config.toml
optimizer = "soap_variant"
schedule = "wsd"
train_tokens = 315700000
Below are experts of layer 6 (counted from 0) of a mixture-of-experts language model. Rows are named router (the router's row for the expert), gate (a neuron's input weights, with its number), up (a neuron's input weights, with its number) and show model dimensions 0-255. Each number is 128 + 24 x the weight over its row's rms, rounded and kept within 0 to 255.
Before each expert's rows: a language model's description of what the expert responds to. This comes from a sample of Wikipedia text that the model never trained on.

# expert 9
What it handles: Heads of noun phrases right after the, his or in, often before of, e.g. the end, the same, the latter, the outbreak.
router [124 105 145 128  85 131 149 148 127  92 141 106 152 149  96  85 149 157 127 110 155 166 140 102 140 144  95 131 143 145 114 124 132 133  83 123 131 127 152 125  89 119 160 104 136 117 135 145  84 152 168  86 123  96 152 121 172 130 104 143 124 111 103 151 152 166  93 144 145 149 106 119 119 144 126  93 131  89 188 143  94 146 148 157 120 168 117  96 104 149 104 103 127 163 140 115 120 117 150  99 130 164 135 108  92 157 111 152 122 141 158 147 158 178 157 151 134  91 135 103 152 120 129 105 135 122  99 122 122 151 125 124  97  76 120 143 135 150 150 105 175  79 134 149 149 102 142 116 187 101 125 131 163 141 112  97 127 118 107 149 128 114 175 149 108 122 144 101 136  95 113  84  60 117 153 134  99 158 110 117 151 147  83  68 147 118 150  76 119  98 119  92 142 118 119 106 125  89 111 137  98 105 160 130 111 121 114 142 144 144 126 136 163 131 114 150 126 134  85 118 120 131  81 150 158 145  93 121 119 180  93 109 158 101 122 121 122 104 138 140 149 108 155 153 149 124 135 106 135 122 161 117 137 123 116 131]
gate1 [158 109 158  95 110 114 152 170 135 170 115 194 154  85 108 113 103 163 131  92 112 152 113 128 124 150 140 154 129 111 202 128 159 144 118 122 139 142 120 141 132 137 142  93 143 106 127 127 125 135 148 113 163 126 136 126 171  83 151 117 113 145 126 163 169 158 102 115  85 101 119 112 116 142 162 118 107  80 140 178 122  95 113 152 123 120 130 141 109 149 139 122  93 165  93 122 122 136 149 160 137 136 123 152 114 159 104 124 106 142 128 141 120 104 118 127  93 111 145 136  97 120 131 147 149 153 152 106 170 146 139 112 156  95 152 159 158 165 147 169 147 111  90 111 133 117 140  96  88 133 154 135 105 142 144  82  77 110 116 155 131  85 121 130 112 156 140 130 142 147 152 108 117 136  43 155 120 105 124 134 166 125 121 143  95 112 157 141 179 135 172  90  92 125 139 144 147 141 130 132 160 104  97 107 143 144  90 143 110 130 117 130 174 118 167 102 114 122 108 121 159 105 124 149 153 109 130 129 116 178 125 107 152 105 134 104  98 104 151 136 125 129  98 121 155 136  84 125 127 117 119 149  91 145 164 112]
up1 [149 136 145 172 149 124  98 110  86 125  83  84 105 160 142 117 113 148 163 127  96  87 162 155 149 169 102 117 158 126 112 133  99 180 135 135 109  97 133  88 111 133 120 126 118  91 138 124 156 141 127 125 169 132  76 116 132 128 132 152 137 155 125 118 119 118 146 167 142 142 113 112 101 119 113 105 162 170 143 156  88 145 143 125 129 170 101 104 115 109  91 153 119 135 125  86 151 168 132 119 156 139 142 133 135  97 124 105 147 144 165 133 119 146 143 156 119 123 132  88 112 108  85 111 114  92 100 119 122 114 150 166 133 142 105 110 132 129 118 119  51 125 141 138  98 122  85  69 135 122  91 121 122 154 166 132 144 109 155 117 158 120 161  88 102 117 111 123 116 130 148 120 107 101 126 106 128 126  97 100 111 127 153 162 151  81 108 150 117  99 136 173 132 101 139  58 123  84 157 148 144 142 125 121 130 153 156 122 126 131  86 140 128 119 146 144 108 147 140 123 156 170 156 159 106 181 107 133 146  91 124 134 138 100 161 130  90 140 133 149 156 106 116 147 114 116 125 107 142 126 108 160 194 112 120 140]

# expert 6
What it handles: Line breaks, especially double ones right after article or section titles ending in =, plus list line ends, opening brackets, and Mc.
router [130 156 118 139 133 145  99 108 118  91 146 154 174 137 145 108 126 103 141 108 121 122 123 147  95 118 157  87 105  94 120 114 135  91 116  87  83 138 122 110 150 185 156 118 109 112 113 105 158 126 111 174  96 190 137 129 118 111 113 123 108 138 151 125 100 118  98 143 136 113 152 126 146 110 167 121 162  95 138  96 126 119 141 108 121  83 113 131  84 113 112 180 124 153 154 136 150 159 155 117 119 129 134 123 115 139 160 125 126 162 169  85 157 107 134 121 103  86 127 110 126 161 162 149 142 111 103 130 110 114 152  97 131 189 120 114 142 125 131 103 113 166 154 108 160 164 185  93 135 191 125 130 178 127 125 156 166 113 168 138 140 118  93 119 115 124 118 118 145 131 156 103 142 161  81 126 120 155 171 124 123  93 123 146 131 144 164 123 120 154 122 102 120 191 136 128 142 116 127 140 115 151 113 106  90 126 116 123 139 131 113 168 130 101 170 151 105 104 137  97 124 129 114 147 117 168 147 119 141 118 157 163 164 125 140 130 138 115 143 125 104 127 124 176 151 144 109 138 117  94  74 135 139 122 194 115]
gate8 [155 164 114 168 143 133  94 119 124 124 100 129 164  94 152 129  68 135 140 121 144 138 114 124 100 112 138 145 129 140 111 131 120 106 141 145 104 165 174 174 132 127 118 134 106 113 145 147 164 134 127 103 109 109 142  85 120 131 177 112 164 114 154  82 114 123 134 127 179 104 110 155 137 113 151 130 132  55 162  99 143 129 122 156 145  61 137 125 118 106 119 131 138 122  89 149 104 119 109  94 103 100 112 156 149 167 124 178 122 109 120 136 105 119 112 107 108 136 116 145 147 119 134 141 108  92 132 114 140 113 156 137 151 117 126 125 174 102  70 164 134 109 163 146 129 149 139  99 164 111 138 118 154 119 128 135 131 139 137 148 131 161  97  85 166 129 122 121 140 131 114 166 114 117 125 164 113 117 136 107  96 120 130 154 142 141  97 105 113  80 104  80  88 122 143 120 111  88 118 182 147 150 157 118 111 112 138 165  99 116  91 153 104  88 167 144 133 137 127 110 127 147 145 166 116 112 124 138 118 136 102 147 159 147 112 120 171 140 130 142 125 152 110 104  98 122 117 122 182  75 140 157  82  87 173 113]
up8 [140  79 121 102 146 201 169 128 187 121  98 178 140 119  87 156 125 137 130 108 142 131 136 151  80 133 118  91 114 134 117 135 102 140  90  95 105 114 125 132 160 111 113 122 106 156 136 122  88 136  90 119 149 180 151  89 122  79 105 146 100 108 126 172 160 133 156 124 106 161 140 132 138 149 116 120  84 164 102 185 103 125 149 108 135 139 177 105 121 111 129 155 148 119 113  94 122 160 146 140 137 108 181 128 129 133 119 135 117 158 135 133 129 123 109 133  88 127 168  86 160 111 100 157 146  95 143 111 109 107 102 105 122 144 133 110 111 138 173 105 148 125 112 139 132 114 107 122 117 100 125 124 158 104 172  96 171 148 125 112 124 103 160 142 107 142 120 140 136 123 135 127 140 146 107 130 114 120 132 144 137 134 106 148 107 115 183 126 105 150 155 138 140 138 109 163 124 117 115 115 153 153  79 118  83 135 186 115 156 122 124 132 124 130 148 109 145 164 144 130 149  82 111 119 152 138 110 169 146 139 113 117 119 111  90 145 158 152 112 114  93 119 137 191 172 135 137 109 126 129 178  94 126 149 161 148]

# expert 3
What it handles: Nouns ending names of institutions and offices, plus commas after names, e.g. School, Minister, Court of Justice, Museum of Natural History.
router [139 112 144 111 122 120 147 136 118 121 119 109 154 136 110  67 147 135 144 155 100  68 114 122 164  92 144 122 142 150 134 109  91 118 108 125 127 187 121 128 150 108 106 134 122 103 155 107  98 102 159 131 112 128 148 109 145 169 141  99 134 109 127 103  54 122  95 125 132 155 104 152 147  98 141 133 108 129 131 111 147 102 110  93 139 139 162 147  94 128  84 125 142 144 125 104 152 126 125 142 177 109 126 150 126 109 107 119 145 115 128 121 139 117 143 120 162 118 131 127 128 149 105 124  94 134  82 106 132 142  92 126 113  98 154 157 123 131 100 153 110  92 119 118 156  98 163  87 116 171 184  79 140 141 144 171 106  90 189 115 185 123  88 157 110  93 127  98 105 125 139 167 115  89 143 101 138 124 105 153 114  93  89 118 130 136 142 155 111 140 110 153  88 121 130 137 159  80 109 118  78 111 106 163 145 128 140 119 183 159 131 134 173 111 109 122 139 127 161 132 110 158 146 151 116 132 102 151 120 109 108 152 118 168  94 163 107 100 112 119 105 108 134 121 122 123 156 120 124 133 134 135 176 145  88 101]
gate0 [ 95 157  95 138 134 143 122 166 116 147 123  88 128 151 157 136 174 124 146 120 120 111 132  86 136 148 117 131 159 123 116 139 174 128 114 113 160 135 137 109 128 139 112 122 170 183 128 115 101  72 155 112 133 137 113 127 142 141 122 139 126 100 160 108 152 148 101  96 128 152 123  96  94 102  97  93 148  90 145  91 102 123 122 128 100 134 149 164  96 166 151  83 104 126 125 131 153 128 107 121 137 139 109 142 102  92 151  97 137 128  64 104 152 163 116 152 123 150 116  95 134 112  93 146 169 111 149 136 149 111 134 133  97 106 121 127 163 125 106 139 103 121 168 105 140  65 145 106 127 137  95 178 166 108 105 127 137 139 148 117  79 122 145 137 150 140  78 106 150  95  91 134  91 145 119 105  84 124 138  89 111 145 110  95 128 122 115 111 146 126 142 161 126 114 167 128 144 151  90 137 128  95 122 148 119  89 103 108 141 131 126 120 173 132 104 134 178 126 170  98 114  91 138 149 152 113 122 175 155 102 148 145 123 137 143 107  96 104 123 127  77 183  99 108 125 170 131 151 155 117 106 122 155 137 104 139]
up0 [145 127 152 105 121  69  98  91 128 135 154 169 130 111 108  92 127 105 124 121 157 138 132 164 122 105 125 140 126 105 153 118 100 124 128 121 117 124 168 152 118  82 135 137 134 103 129 120 157 164 121 154 107 130 148 134 128  84 139 130 175 168  90 169 130 128 115 173 136 100 167 159 160 176 156 163 108 171  96 112 140 134 137 127 153 128 115 120 160  82 109 150 118 104 155  98 122 109 150 148 115 109 132  99 165 136 115 145 123 123 179 162 102 107 128  95 139 126 122 147 117 154 109 116 107 133  87 137 150 152 117 119 167 183 124 134 108 129 147 104 148 154 108 127 110 179 110 150 132 138 129  88  84 145 154 102  75 112 145 155 182 108 109 126 128 140 149 156 110 142 141 143 131 117 141 181 176 125 165 179 149 119 139 142 125 169 159 120 150 121 121  97 134 121  96 154  92 119 125 136 122 155 144 100 100 192 172 164 151 126 148 133 106 125 150 122 106 109 100 140 144 143 117 110 119 136 155  97 109 139 132 123 124 120 124 104 176 129 130 151 120  79 144 156 121  69 133 124 125 143 135 132  92  99 146 137]

# expert 7
What it handles: Middle and final pieces of personal and place names, e.g. York after New, Angeles, Ox-ford, Mil-ton Keynes, Bru-ss-els.
router [ 95 143  99 118 133 120 112  76 140 119 115 156 107 119 130 136 142 114 151 127 135 122 129 130 136 125 117  95 138 146 179 123  99 136 117 144 134  88 123 156 139 130  91 152 112 117 112 136  80  90 173 113 123 112 144 185 147  87 132 145 154  93 167 112 163 131 107 101 116 141 137 110 156  99  81 197 145 143  97 141 126 101 130  79 126 167 108 177 150 122 126 123 117 135 141 160 140  98 113 105 133 104 136 143 109 115 154 105 148 114 101 115 161 120  61  98 107 135 127 130  88 182 111 110 175  91 122 138 132 127 150 108 105 146 118 131 168 134 105 139 126 128 166 129  89 110 124 137 107  92  97 157 130 128 148 147 119  80 115  90 149 112 165 106 138 118 119 149 137 107 148 159 118 156 144 111  95 106 142  93 145 143 154 134 133 141 120 127 112 105 132 115 143 143 136 146 145 169 103 140 131 116 109  95 137 133 141 139 101  93 100  81 133 131  80 120 125 135 113 114 111 133 112 163 166 104  79 164 148 124  83 111 119 148 121 114 146 142 165 162 150 138 117 200 120 158 156 112 113 155 119 153 104  84 154 119]
gate0 [115 138 146 125 143  99 108 107 137 123 119 113 132 120 125 143 127 133 123 127 117 140 137 149 166 133  87 132 145 148 122 126 125 107 124 157 166 120 148 114 105 156 145 111 120 110 102  96 103 131 152 126 160 136 185 114 155 131 121  71 113 134 159  98 139  98 157 121 102 200 165 118 116 141 108 151 179 108 125 131 131 163 147 124 119 179 116 155 124 102 178 130 144 147 101 147 146 115 135 129 109 115 103 133 132 103 128  95  87 142 152 138 153 147 131 123 103 167 136 101  88  89 156  99 175 197 137 119 111  95 135 163 162  86  94 165 104 182 112 114 129 156 110 132  90 133  92 129 116 109 162 176 113 154 139 112 137 113 120 118  96 134 139 109 124 156 108 166 141 127 189 117 167 136 127 145 127  77  82 153  72 146  97 117 137 146 112 177 129 129  98 123 133 134 140 119 171 155 120 122 131  93 101 117 124 155 160 116 114 112 135 109 118 140  89 107 156  98 100 102 107  90 112 117 134 163 148 136 170 121 121 100 102 123 137 157 151 112 144 143 139 127 102 174 145 116 132 103 141 122 102 142 117 101 141 125]
up0 [116 100  93 161 132  86  96 127 108 128 117 147 116 162 122 142 150 121 127 109 122 139 162 150 139 161  82 176 110 185 127 126 134  93 128 153 145 153 127 139 185 152 123  92 136 152 120 142 128 141 154 112  92 138 153 107 142 170 115  65 129 162  97 116 177 127 162 111 129 130 134 113  64 104 113 151 109 105 105 143 124 146  97 121  80 183 103 137  94 110 162 137 126 160 106 117 115 162 128  93  93 120 117 115 152 162 113 106 134 148 154 143 119 115 115 104 136 155 153 132 134  74 126 123 153 151 111 120 146 105 152 122  94 139 130 141 122 121 123 157 156 143  79 147 103 104  91 146 143 131 158 130  99 107 126 109 117 151  79 114 131 135 131  87 101 159 112 132 107 103 189 100 134 120 118 144 124  79 102 183  80 149 136 129 116 183 121 164 139 142 108 106 140 149 142 135 161 131 113 135 123 135 130 128  93 143 136 119 143 153 130 107 138 145  96 100 154 116 123 107 101 101  85 102 151 128 163 138 128 151 144 114 144  93 100 175 133 170 144 124 146 137 121 160 157 135 116 133 128 104 132 107 116 111 119  86]